From a checkpoint of a small mixture-of-experts model trained on Wikipedia.
Size: 12 layers, width 128, vocabulary 8192.
Experts: 256 experts in each of 11 layers, a shared expert of 128 neurons.
Training: a variant of Adam for the experts, 573M tokens, 8739 steps.
Below are experts of layer 4 (counted from 0) of a mixture-of-experts language model. Rows are named router (the router's row for the expert), gate (a neuron's input weights, with its number), up (a neuron's input weights, with its number), down (a neuron's output weights, with its number) and show model dimensions 0-127. Each number is 500 + 25 x the weight over its row's rms, rounded and kept within 0 to 999. Numbers have three digits each.
After each expert's rows: a language model's description of what the expert responds to. This comes from a sample of Wikipedia text that the model never trained on.

# expert 20
router:511493473490499481506490477478501547505532497486503459541531500489531524474481488507508488481470461506459492520502478477443513486516505547476507492564495539524530498508507503536522476494520490520494499504515494564518487487513492499536511535502552498507512455536515519513506515430476525502477478473485521499493544489459512494526470528524526497515486498499468453515442527458479505493541
gate0:503442498475515482515494496534530496496457511523461502481472517491461506473512511547516527531535508525514500530477463478508488528508554494527500520489506533532502530510475485497480526516520507478504511487539448449527475537456476470528497466536488491537501487491520528542498504523511506507485479495530454509502489443475494493473453461479484540511518507538519501486538469477502481529479
up0:488562512475447483444525491492483495513508482495563490460494474484498457528529496469509492499482513489525498472487505506512506498462468471488501514480517486515491493482532505448477501519466507498491498528440549488478525480470512489479528507477476503447479504521439504485515518517511495485496505513463527516485476547569475491473535498500471471498494518483483525465508523532477517542498
down0:538532496477436496500530511478499519484499466484499488504509521499455494496460506440492484493520481532496480516455454505489547537510463527487480485463490504468476506487500487543472461523475496546512533511461499487523479475527495530486504492549523490459504500480510496504474484474514513503482476544495498505526461483493482466494550508547496447493495513477483477567484481491506486464503
gate1:505536490472497498542499451482494522535429498475477466492517539492480509548501521510515506536493514501542473496484509507546547543501535504505526473475478533474499491469548510483517497535545506494485474505517536509483504491441487508454522526541488494516483506487499500505492520505542496493467452462534541522530477498460505516538485516526513514457498545487478484518504493480508514502504
up1:495488482496506480448542510472545488467525494530519513526505461507534477471491464463479502486461511481488540476476504539480492524510462448499487525512477487550499482505484510483525518479453500503498526505473472530489525488550510496537468495463519504495522497569498513520527477479493494496518527536508461483468516536517513483444503504500510493562546457496523528495499482484501477482499
down1:519495475528478487520512484528512471469538469486527514441491498471505546531505503511492492545526487504479507510503481513502541521479465512568548512499486506510498521503543542518452514463501461491482473506502518495471516452503496487500515465490486489542491514493488485499514508530488462493561511539477488478476481491499497483553491495463442482558522515513562514478511514504495488495496
Description: Reporting and publishing verbs

# expert 34
router:483540490484503514484518531550481512470547468492550540494477498487510498535527512487534501516466485512507524515512544461488479458468516505509522473508497511510468522541501498484497495521481496473526505509493494499456517554444498537452535511501496488529522521488502473509469504504462440492530497520486497507533496496488480476500534470521465481481489481507495504509540483548497555437527
gate1:482499507489497509511493469500509503532505465510452474516552482491458495498525512510540472505515518449490483489499467530482476484498506482516486495486523523481519455529541464514482525501493427555486521537494523438557504496496519515545483494481497487545512493496487533482520488478511482497479478481473482489479478526511530518472497467542470471524530510468509472437467524496482510513521
up1:470541483501500526491545510521494515510518482502491529512505504461530455503499466498525470502487494510498515511461506518505484493526457523565487501449506458503498492501527431493511508477474462502483523513506501453534523516467518511520491506529522472509527519456479510483502457488487481531512461482480455470512490529517523508518513473529475518516547475529501478445482505523467538471551
down1:503484504487496503474566528460463439534498477523482469487475511522488506539496491448524511490543507504467525556485497461441509506543489532481506484501510498512488488533529521516518529502475502535484522492507525509524528523449502527456474502459492494503530480523532520498495485481521488487492486505532501505493497512506507553488501515513533470501477519533508530491483561544455482521513
gate2:479498493506549498504535493502501450475515520482491445524492522453490509498497463497528495482542523519480511475508505536497486524473529549495497462524512473489462447512525511498499487515482469523503493510467485461489501464499470481499459464516567499514492497478506512439466490528505493489468501491478459499479461540512532501529460484497546506478532514521459533457531500503524494514474
up2:520454506490514498493531524521494508493474507521478512487510501536494527465462437510518494488522524462483479527419431524555531474567501532488518474496498462506527491464523477499493533514465517480523501464528493494500477497501499480525472525510505481514496484475497518514476546520478509504516450519513550525515486482529494502506496543495489557475465508475505519485504497485502499504494
down2:492487493505477533510477463535484582518519501502501518511499520512498498447501498481497512511540496498547471464512486476481483482514496485485498515498489490551506470517452504495510459538482452462491496461460497505514491458524546492501510549499434477485503489493483510473502469540479509502479526496458516478517491496502498464497527488491486532497496515514425479507461514497531554489516
Description: Name-start syllables

# expert 15
router:519493524506522485473483474465500532468452519531509470499530517510491508498498540497494502475486508452508467511498521465500475500478509482465563541465537518513506488462536466486528490487506507541531522506519477555477476490522564496521465508453499541474462477517499527463536540491481495509507511479513496485508499524529509498506503494502518566500466470528497509502490532442495496523520
gate8:483467504498501526524488475530485534513511495521516505494481489486593491473470510503479525531502514534486496531528529480515536447516493520491511490490495515508557481518494515491475501515516464487489535507520489498503491537500471549489512477498467506514546519510483503477494499518465549478481495510506554554497511465519449500463468539492529525515470497483502546464461481474486481542486
up8:536481509493512536516465490523473528504479530510496506507498504476537495476454510494463509534446473517497495548494530500513505480515477500517543513463514543532536510484512508523537484523495469481508516512516458537516476521516472541484488500479467529479530519511525532471504528496489537515499481491510529561541487489534467514496454551503541520528450506479525532501483532484477476527522
down8:482472527527494504520498493534416479482472515494522529499519528484524484522479455535504501510506514484493503538496520471493497477539469467491529524487452480505513496506511520507517528553477456509503525510540487520486509473517478510488525524489443481499493489559501495488510515535470509507499493501520519526521496521500466523489518434555532493515477499505503509446497566476482510508460
gate9:508507443512507455500512489512470519478516461535531473487515513477497511508465532534531500483484551478498546523484523484499553471537493485503510524456543493489481536506549484497488503477549492491448543503466486511525549490515519465539525499506466548488500492491498493495488466498519523535522512500509477504476470477533464520468527497486533514531508474463500527510479507488543502532500
up9:534515488522503486520502485486478519499496467520505458462508516500462516513459522527500478465483541466526535539454527482525543486530479489517527521472538472458475544496511479516503491465530499491455541497473465510513527499524514460527509507518488541485482491487522493489478490497532526539530515510510466522486461478544461509487549469485521518556531475471526504501504520494516507517465
down9:508463491569527497521511508501446503465522512513519476501505527499463498469476468486512505473500515508462512502495537502474509508502505468477543476523493497517503532482517485484496497472469483460507494552523494531503520503518487450463510499466564500543542450482538498481473505523490464502507545526478493516516469549481530484446486523500495539541522504511488520504496511467507521519461
Description: Verb/noun word stems

# expert 61
router:544480472493518490478488520469515448471439465528527494513553510526481507491514493528512510488516498475518540550519524589489518484488508502502542525518498519500499501477494542515488499499467510514443447535537487478508515470539510514544502507498515527484475492482492541474504541487490499500506503505509507494478516517519481470532499501481532495459486490461488472514452501517507508548503
gate1:510550523480482516495480499511518494459504494487502506517502487508524515498484493521549508494522502533525521492485479511533454467556519501532497469545428492484432499493504509469540467485518547501513479492478544493511489515521485488484472489540475497515470534487488480492528506555507531481500516453485516502519496510521470456523517500524511485537511488506439523507494536500507514455547
up1:519476485529513467518527506477488518531506505515509447520507526496467507493508528499461509515474488471470489494515532500454529520447473512467527523512558500530558487476506518554473528517499452509480513513518460513493482469487496513522502527466541511466526477485502516484485492457483465485492474542518471500458499493476503537497493507462496497475482524468544451497503473491479499521447
down1:486501483544507513519496511500530524466498530517493507514505487510514462504477528474503509524428511508514504512488440503497513507504516538456497523485516520461535484503533498529480514530472473501478551501515498523488518506458510505524504470531538525522465480478561500495464506559557500503519501534516494535476487504459498480484521514545490505516479565476539484494468454492482505488480
gate2:478472534495510527534505531522527496506470503551512484533469491520488518503447500459462463432516489509512472486538523498509510508503492518497519476541489445460462529491520522497495480486503532496519509506516517513536496509495507511512452497498510487469494511445479488468498508553524508533519505464508481470499453517497475542517491479506529500548529514518460530515504440526520526501473
up2:501484481498524504488502487491533462527480489541542487538492519534461506471472534449502525447506472497466475494523533494488494509520512520493522552546500510481452503483507530496481467543486520526473521510521539512495500517490518493531456470549547496505507470494465518504491493524528457544509461474542471489457479527488492527520496525522511499549516472532486505514493497534487525510487
down2:528481500434512507477529470490519497514460523518527469495487516477495536521513517437475506434470483494497481536495520489533506507535538519491504492536568496515483508475454511475520509502498503517554522520511542530512472483478491528535508499505494503511507492470458511476487522496474490536522501520508502460482508550493523522553494510522553496492474516453495489529495499461507503505531
Description: Quantities and word beginnings

# expert 13
router:496521523502464477471487476513492533537476529512485474460506512501513522509507479551523512531485528494488480481510472474497494510514526470501525442490535475482485520488467477530540515496456489499487491541526541477468470485480499494484479470555491481532521465511501527480507561510501480513496529490508520502506490498478515494478437541532507465482466525496463448537462535476523533504518
gate0:518489515506515494538440515512511530496485512569476527486494502508517515441488470511482520496493482463492490521478506552542495538515503491506488510497493476499476465483528507510496472507474546468517549450491456490531511501506496453491468463522487472475432539486492476505531534495515473513524471479489485504507459444524508502476478481469503508522506470516454505469504503505514501536517
up0:549493456477485522500488512528512530471478525481535530514474485506492489503536505490453512491551514514548527526515459550507493515495485464558521501477469500498513468492500490500507493490478554492537499488470514522496472552494490496506517506454537495491464536474487507522518471532506505501472515508425493498506498454533479467509530531496508472528500491495487534449517503472493492453507
down0:450480508484506485498503495521461517533499536492524520520485534465502480491567499517511514523439491482555519509507511508493503501475495472509511453536550490537517482427492500477527514503499526482481515460479506462539510517516522487490540483501480500499479519467568511493499460476485471528499484475551491487495518474464503501498549549490481498492527517503473529486492492493513529484520
gate1:515525469519489485484503488495478504511477450518516498507516507512490504481497497502481461471527521502486511468493479538486515545512514490450535512532520501487468516498491539511459463458476533460481567499514505509512514444557503488494491499544547494515497544523464457530528441486488493492460485499446502468459495475500495517504508493480536541537500534502483526475476505502507514500524
up1:505494508504519498520437507503518539450544581503460531508504482524538522511522522475490532514479483489524466547531538523499481458511463529523503485471473526527508452518513484478505503510522493521513488526503474521484489553482482501507512521436476477468487491461505523478504510478529529522540520536483499504524521516506539477519455494492465481478518475513488505520500492475486490498481
down1:447481503453535495521490550443506491503468502495468459494490468502516460535499495503502528480468513464512516507480488487509549487466513452478536487512524471472456482480541542509520544527491523496466513513510506515485506496486466539504525514502450516492511476545540490523531501538489510522507509511572509505529497507491477489499476514497487487444517497519484488519494536518507495545486
Description: Appositive and clause starts

# expert 8
router:491500482562472487480487442479519506499506514521503493518549522516494533541520494468432484465507488508547513509526510521484491491509474473482500531523491495502505534479500486514520487455466490491503534539514516555496502499529527506497541490466494515500426474503480542481487510507485524456532499470527503494499512509496529495531488522507503496522496435505510454519487509472468470495556
gate0:494545490523489481540511500508516480478497500501514523516526543488534527483527502502495520500486467476499468496488505543521474495501485534530515510497505526452512464511518477472526490490473524461520522516558505524485568467508527514507514480483432449509470526510444539521534513445489494506507497483537510478523478498470497492515476498556514472459473466512493522493487517467471507502524
up0:483527504519432518512495526482504486471488514436524486502516491468513511471476521440510508484525488471510496485445490522478514446502461526528460507508499503463524439512499475479520473508490515453500545508522497500477548452496534489522503463511432476534495505475457504484512505476484488501486524503521517504513481520452490499492478537544478469480497513512473509498489520486510521493510
down0:489503529484537526464521535450498491490526522490526521525471526473490523466494510477514512533486523504495495494514495503455489504484486505521502500540473458475509511444490488517479553474457508480520522521459536533476527511488534513484457558458522496488503530510496498478487525528510452509477523496500549515505464520481517504486553508516548491542533521508519509478495518469471486502552
gate1:480505518485439528495481494477515515487510507497477498488479481534508451509499467494468500476494550518507497449462520523506511463517455509522524498469526460510454496470505493461525508495478496525472519495500519497472493492457479439537505461481521497529493489540563502523534530505515485509474490491525543513545501528474505484532467501496495492448553526511465486467479510508535498503517
up1:493501465504469514484457491485507537499517496502480495491504495526517449516515481508459488473477530518533513473493516526496505465504473503493542500453523474521479496464512526460504510500476491522486510502528551512448495502478471459555487485467525501539496449544561488488520531482514497490491487499532541518503510520513502483547483490497503485471558512513506473469459546459522468494533
down1:451478512470499501474471480494494506487482528486510479481528520544498527541532453466474474507497500475503494492519516560518522446481478466516473488515445545542487481451516507492500486484530472532506544516535528536519529540508533494534474540516519520503500500479505456525542545525508499517519457470528483495489508500521487508508513490508488501520529521507519461476542509522525511487498
Description: Verbs after subject pronouns

# expert 45
router:522516483533492459518521422500518515504518471519498474557571519515540545486483487486502481496499503526523530513514498526484512483487504502487486500519488545530551504480512491467500474469476502461497496489477510539480504502503516512520535506511525508481483480472452542521490496459479491518517491477458538494493519519485500494478470544526493541532491451499487477519486540485448510488543
gate1:480509508503525461476503469511506481538483488472470534504523496478501518533482550480494503526480497534450501497519506520515514496495508526468469543476495487508482475472475482484463502544512519539497507475441505512483543524509527490498491521458534516489518476533483507544499465464509457458536498479518522446529571506546542458510508494488485500502484475523501474464477526502481501502520
up1:526509480486490505499558535506490521502517500473523495494504481470505481486519509519525471559483511506478498490510485477519508459488453481507475457505538502495470467453519482505543523476480515480475464569495527492527495543486508536536519523531508506469522515507521470504502495489528481516483525517484532492503462518513502504443484522517512502489489564457515464548498501467496441464513
down1:534512496479514514519512504517502492506479486497524542514498461499485500493492535482472505495517477440535514467497521462483518514525461471509516461521536526488439497512495510472501515452480507492527511500522515446540490500504505524507484483502495495489493490450538480460526486542527483425552523499482491509488503510491488453496448517496506507550502552484485479494530481476541498506449
gate2:507499489530507493505535488524468488450504446529535503492509553497521473478473496526512496499509504504500485487489497479487483576512537500512518543467480538507495527491530535505460468457490495513476548435502502491494512544494528469485483523497513521481483502470499490489488502447534500509483495482463494522480510466499478549458468533488519522521440484526525479506493523536497533485488
up2:491528487502502490486506488466471509487453501476497478513502518474523499490461478498537514515494530519495478519503487487470533530500518482503500488486469474520501560480523485510461509496511526532498511519481536492521522521482508494434549548510508492560507510493515468477470508460509471537480479476481531497530519528476442534427490529480516492545476503464500463506493484534530530534497
down2:493506461494535490499499500500533539495487480530514477463533524484496511473503506492516480477481523491513475467473476544527481512512483483520519468441470469481557486451480483543525484511485491479448500514461504503476499486506518478540485501498519533529501541485488506517451509486518539511500484523506486498477498498475567530497480499530534512521486469544505488525450466491479506436463
Description: Predicate participles, adjectives

# expert 26
router:477484511552514501501543487497497482513481495504495462525533526517497530487505478544481529501528498515492551526512487553507511462505487514522498494489519522509491510506528480504491528447469534519470460476505484512514465502518504509512499497476526510442457483456525535504505537460522494490530525519476495491512512521517510468449469451537541505481459466454475469478487480446511505481526
gate0:492459493508525504492510512466530484544484483480479509514535489473516513460464485495490493495488472522519472515446506509510484500516481490530493476476474514509485462481532491526468518473487498455519526475471538481512500514513526489490546497514527484480452555479481493557477461509500521520467475456475478508522433494444500474509464521541535506504479502481499484479510459512497510450534
up0:500474503515537491493515476486501502536500479514490493513563508510528449447444497481476504476529466478482503498438530533491480493495470519526494472468493505499522462469509499502440504491491430477492494492465545498518510498526520515485483481529535517487489499490489463556472477522529537509493464473526494505463488495458525523480512493534536519486454482506511504514462487501474489477496
down0:461497465545512501446482520464520478517511485494503458484528529508486486460499528502504519479500488551507484559497519526493492539479547524473484494507510547496486505475515517512505505514494465524538498518525527513460506539469514473493480489500534498491501515537487540455522548495498448514475471476514494483519475525492451464561514461507500467518471514478483501509474484505540530511483
gate1:488477493471485490530508488500505480524485493468513489526487508502476486492521510533499474495475498509489482514483523508541529507465494513537486490510492507498527496506487485464452506516480528474506538528460543484523514483530475519504493501536537536483487485481468562529466466523507465512511446466552499495475502475425533505501449523461493524519497494506520504450534444476513485547510
up1:480539484479484510490469519472534530459490529506493533497467457469495533497480481466513473499487503482521499512538499476466493534530503503476534464456490504466488503475509467523545474504497489491547513465505498477509518505476534457473513514486504459521508489527518477461523508503508536523450534515453494495537463488509506527523528498509444506511513509518492513526501562553457494490464
down1:486504497522494494544525514554510470471473477502464512524444547475504490494470497543509529524505509516513522521503486499484497514490472480494491470474497471496529473471472526499441521494511515471492522470512504450528533506499553528448458497504497522503517497525505477536517424520499538512493494484488508522521486480490497535498554475498513514526471534512551538473494526501474472514516
Description: Numbers and quantity adjectives

# expert 25
router:518460446507479438503490487509497524542511470461499532522467469509490492512483538486511501519509495507471497513533547493530477505480500484491478543480514489476497514484480540466510503500527470458529526514478488540492524539494492535536476548523494468457489493480479448513536458482494500525463519472485463499537485532515497524507490447505503525540524461509528515540494516512486518507492
gate0:497488523520522511491489495478496521472458523494460509482491455497517474544496514513529492517538480545505454500465538469452496496529533458515491547502501524510542490539507491466475489490458491515497519544526522486496499508474513465490479510541454540473475507517524486494519519499495528449466532532484531523522466457514502505459452531480474512471508511500522449519512488501511499500528
up0:503491486496528511493480516507466561501515514482487555470474490500497469533486521517527517495522483551507508501498558481471478479538515442510470542492515483468487513502541504456481490505506490494512522498521498489472514536487545516503462520557461484485502525504481477551506475474522502486472556505467479523543444481538512519452503499476482508502535490526529493507475489489496491528518
down0:528489512485518483532494515492513537511525491469508561512505456529507544481471519511506491487504511480521506496498433528522491491497494491488482492505465528536465481541558462554475539512542462526452492478470496525526481490521490523516508478490454515459468534518517495492490502558566518507482455514485472501486494509507515499534500503518525519500495489545488474504510488472498506508464
gate1:505467509499477507491497477484492549508473527477495518507460449468496466487508481505492530528505524477506493504453515486496468504485493497454491498516483510514477544498505483486475487495506499502490541501511464549510509502477531500479497529566430479481508546496540485472498471494502526478520506492426483570528521516521497519511480536494512517505494486449519532537504528451502524468504
up1:488495513533449494459474484477502549493464543530499522546505480508514508474498491528509525486522470475497489431452538516485487529489497507442499525542527503518496476529502481491496453511446505460484528488533495514472516493487513502455517479504485524480511543517526470489470486493503505491515518479450524520505493494501530533502505538506523540462486492451482463523496453490485483500520
down1:525480525507479478471510511476457496475526473487485481502522448472479514511477521507561515495568493479483498515474492510527534492481470513438462526527520536553483494568491476495466518470507495491447484543481513483544467479489478490497485463512498491496492521522499511496512504499504496501466510494498512503495511537523497479549537525507535477482501503471451501519475512449502530473487
Description: Mid-word stem pieces

# expert 14
router:519466481509491452472507480505524508493484504486469432486516498520519487528539474492477496498475520499527484537485516484498452483495485470509507545520532538557513510467502494525526490525446473496517479490496466527483541490520509470496493516502484505486458486552519554497481496461489523446507492471498521492496558527489535504526484525518497480510464471512500477513506534517518476480563
gate0:484459475535499503463536488478485505499482504520501496449524478570476481487479482509451498512508495466513558504519502484439464482458494486488443543495512537530442513504510489490535485533503501471482553520508476524492526503536524481471557450508513491494475470541491507541496487505493473487502499493512490500487486499513506518484495469527472483499475510487513457532522504499497511481535
up0:515476513494493526470509492517490538490524519512534491482539478596512493475486489512492480484527502489513525465540472536471466459512475511503453525496542550538476531470454508505513475520497505488487534520495488502493498518505529513503504493495513486506493484523474466535466474520514459510458514489477511534493483470567506535509487513513489480491480513510509497488557495538513540455522
down0:508485503507499486499524436469508521495496480515509477491510522504447503540498507512491468505502503472485532525527509520504547454506472485482488508539503528491478518448491507509465497527525534518510554520496458482512548471520526528545494515500545491523526531529493480444522504534433506448472483508480502514478481510497511484519485504487514516510512497511521500498521496551527482476574
gate1:542474505524510520485473535491546499469477513519500522509465480523467462503469490480497491464488507500504556497496518501490449491512482469484470531464528503495456527482558526538509517477503459550498516505527470468505467519526478442481460505480516517480476527530479506452530548506511480521470476483469506485534488526516509458523492508507515487470444498535483515492494503505496479490485
up1:488476474528506476522540487512449484544475508481498478530556495480531502500548515500514496542518511501514456514493494515524511527480492507530473499509475519569476481498495497454484483535509489490508522499522535531525504458500578513522538498467502543507477522521493520561468463488478489483503510509529490456472498489478519530494474549500481520511494462482485467511481506501502470476503
down1:509553526507512472514491474484489536492507528495499487511537499568486476483544496482518515500447472490482502469501470513500501506464521516521477495538465499475503495560528500494491468519537511508472498539524549524500505478457512533530535526530507487494566503504519479518486476460498497549492504511527532523495496504502517522519495522513470522489528497474556490427516515494523466507514
Description: Action-verb word starts

# expert 36
router:536513494510500477493512510510486516513489463451511486463460499545504438451534524495478532495474461534487505505484540498518489487484505444529514538521509524487466518502496551499468475507518494503513478546477482517459500520487497505487480529467501454516513509545541512532492513508528482464455547496470495520503498500502512488451497486503492445543538475504549488493537511504497506491510
gate0:483514515496467457526459492486517529469509508507489517507479457503506471497523524515533444461500468477501491502553531527528516509497447502469490491461524476485524518494528510531514473557492510502523515492522553504524470543510530551522453488503507488530495494489523481485514514554508500549488495491500504464504473479491487506475462486463450533457497496496515481500467497444479490501496
up0:472499489498551544522552495507482467489488522507494510468527521475493528523460446515488505522524532497480516446486451513498504533512520521505511481483476490511522445491455489509531537471494498486457512484495447456513504465531486458482502479530516533491486483506457502493486479466470534464545473514482516519499511468512470492513523524532525507527492526505480505529511454545509500511487
down0:501563539487524508505524513506436500500504430507520500503521485535492491466449475531487470528488517529507514456534522466520513444467536500537482522462469485457465486529537517527503502468507501514524502464476502508526492496491535518471529493477506502491519504479461493510514506486475495462499478530450505517529510506488534480501500541486513500522464516476514534527535514518475474497514
gate1:463452496507512488501480560506540520508558491534497498479508498514512528464535523482488518502513470525459496488563526483493489557503471489499472488521518492533475491499481522515462528499511485472477497521491472422503475447535494473512506463483480501524493526533447487505520494457486481515497496476510471500486487455537448504502497489495483519476468506462501486506487507485488538524501
up1:502546536518472487498547463478446453519462525470518486518502491457508498504468513526506466492494551486542526473451464488524481465488530514478489468497479523490533481517517481507526488477475514509502533467520526540496514519515504531470520540509506504458474491447547491495479467526472538505526516524492538512493519532469506543499479522496493493516496453528484503518516477493499471500482
down1:496476513482460508494488497470473452471477521519488533502490515503538497513549524488509500483477534476542490518496511482499474470509446528532521462500527482512494484453513483506481516465509522505501517518515548481491533498508544542519545526515516520450521479422506509487460460545473529540485493519490510522526478498509476501508494470470538501474489497493510496488493436461516519500485
Description: Word-initial consonant pieces

# expert 48
router:526516508490482529475466494493532508504489506456499521467506479521486528501525505465551564482455492559542484508446509466504460457507525492484513511551514484494477526524491508484524490527542520525521486509472490473492480486497474545497501495495489471538545538524501509522495526498529521489467523505503505512469481545503488461498541514485504454542519536520533479497521526469521528493502
gate0:507545540488448532506457523515558482471429547513530529513511482491468532505512539467489475488500485504497517478515523483510483506489489489515545493491515486514513491523506485517518487490521461474512495527492523472505459504492490484494506477512470481514533515504530449456534501489499556483550498523502452511491499545485451513530493465501484502467510519509514470532486536539483529489529
up0:552506487465579505500489548495522478537493521496486517478536496503503532463454464536530537511528518480489489476506456502484522515482527471488538486459476477485517491488523465556512490490510502468506484479532477493531462452479502485516464526501458485493484457518461498469487493560497500506478502495483506512502464491537490486532523492477447473484485500519483481516495534503493501505483
down0:471487526516457506472520492517483461496489488517518532449507546513510505484497517479509506498556490515485506530472491463534519495524485486475451548513522500492504474487495474522558498505523576488527575518530522479463541484533507530464521498492487455463483461505534493458522515489492519519457481475516508485480486505479466502504491494512502461501495503470488522506505499526482473491467
gate1:540498498483505474508507511489470502553491508487527488452500465555561455515549517455484493501535489500511528529479511483472534493488478499528481512487506524493535471481479486511488545479505478475573509496490508527512480559512518537525493509479462465478503496536447512539531453475450495493521505505486508499546497529478496518505488505501475511497494493548492516460504491494515489506511
up1:536522527476494490535490499514519523525517505468516494447496455535525490543553526465525516479499440495529524513497531507475488479496485510491499537501536488451495515494510526481536530517540536478527505503469501515527516535520472537540518521514504467492517506510490493518509503525493514497516534503472508512495473531528521503549506483459485489484503538531507500475411499518519534501537
down1:491464472498497480473477526516479530492471484488504563498504536512486483492510483506514509523521509445509487502498509458511439480515581458519499529487514510487502500471517515510545473475508483502505494485515473462479490560492497483495514515479516477526512485527494474557471483494463523491482480491539519512466507527474504517480495527470476525504545507549501492543444463511480533484479
Description: Short word-fragment pieces

# expert 49
router:510540492474525459505470507496511510487483480493466458536455499477477483485511496451462540519513507456514478471513517509494533468515498458499520543506491524506496500461508523473491549498491509556531464504504487516451478486515477474528527488509512541516526488531483530485480563480466478470496480479538557461466485529499558499497475495514462502499490497508482483494494500489471511533496
gate0:501507486497490495539475469473417487518541508502476472489481519514503547502561544465467512461504516497442484539543497520495506514490538502521489501484555506499505514471524480504525513525549462498509500519483484443472504533485478477499500510512504493454485511447506468494451519508487502502494529503496468517509462476501496493520495497474482506484500531469479515504541461501540504535499
up0:497501517532481523500524500542568523481442523521529532473531478504513498514455462546514505492505483536541513486475507478514487494501499525490500477499474452536524481508486483507528465465469534481479508479513524527512476452508538524492467480459466494561499453518512491505500477510537511511480519522509511489506546528474486491524518516526523507496529453483523469510456534513503507487493
down0:448518493462477475542542448504528471499512474456511504488467490502486509444483486483477464449475514508542533500493479494533465523488493539494437486476454466500476524509494465505491473472489510470514509467520487525504505499511513544498503493492478480498466508488535502505525476511530564491498484501508554535485509489485458462509524491492545514508508493471526516472523486527477494517516
gate1:518507523497491553518511487506517483555545495539539558531460511537501488510486500506493520492542468507540515488535524527482512498518508514492492481489481477468459506469537495544481483470464505492469495461492532492478494511511480521505468519495497470512498501422538482514543491517537496519499496496479513494492536496536504460499520469495561533508504526477503516467472502499499488554470
up1:465512524508474460490522487544470520475497518445493468491502481479499534482533499482516479501438522493491502506473487463487490456486509491519489510498485481539541458545451492452491504509543500485503520492482479494501528526476496494490535465522540478485450498511520485528488486503477521500531521515496492491534486509432498560490479512546479503542516493496497505535537476512504529465539
down1:514491496507507462418475469498464531472503512520529515467488484519489507444465472499522483571499516497469512500516512489478494510484508503526483532494499479488505477515465499485480487548458478479496521489543487485533474479506480497454540441518534515463545489509498513470494494487524540516483519540463502536512504477513515477478473511464465474508479520484505477509515479483525541497536
Description: Verb-phrase starts

# expert 10
router:514524490472507510498523498495488471506489529528464529480503490536477519472484472507468481535483471455469495509481535518528535503495453488522494507463553451485470498497510440509529486457488516515479521491462486454504513509497512514501480455511462534464483452501502499508469464475505500511543498515489521504531467429484483513447507501509543510484493466517464493460484476512525506516515
gate0:512545518538491545475494503486469455518486530478495475475498486526495507502497469458483502484434493465472475507494485456524499506540480528545490501491495490504488510503507468481511487529471449470549545505462500466500484531485510512432479534484492526497537497506525476510540501498497472502526503504543516471524488475480477475480536491501482449479526467518523485457521526515520530485508
up0:521462489492509507517493496471504531492392528522513514496503495489489484500464468530551517475530501504498504489483509482526514458525524512481507528512473499533493492499515495500507463491529522540464491497557512501527534498511511484479419477533494430486488528493518525525470479484489526526519525486472531506507491519505527516518514532513472503525492515508485455544494493476457510512501
down0:527503481488507530557458483463542441499519501499507441463527479480474510485508543474500509487509518481530514505520515485479531513495467513455483492469448540496528534462492521511488540511526482544515510503491496482532505477511505529494506539503505515487499478484508494546492487484553495479558548511515504456494493475522499472478483446510516499529527496480517527491519523502496507494555
gate1:500496495489509501538499531481455503428522500491527546476478530550496529470479489555447505500472555467501489504502503494510459466503471507508459514514479483465496496493494485518505482499480505501491528481530498469498498540536516522523517498513493538497532446439505468542499466498530505499493532501520507473514465529547499524528532503516499495467522486474508487468468483496477520543511
up1:543512511513510545475509522474526509510442536516467531507567483495531533545485479493467498513537494500507518509450502526524498527497547525491535500494497495535502507471519517512511474504493497568511499450486513508535499468500510494470511510470488505511475523555496521526497511497474478522512483502469452503482527485488515488480533511444506496503472560501517452537495524493472489485474
down1:530493479478501512514511473490545550507552496481472454491492449506479511495495515500523491455476512445522507543499508451469532494512484582485525506490473506514483517530510467490506477525490466489456463519508493507502524549497513539522512490488532483469497493485507530555505490469496506462494540503474507514485434480523474492498522505496523465501481484444506506510511488494490467508504
Description: Mid-word syllable pieces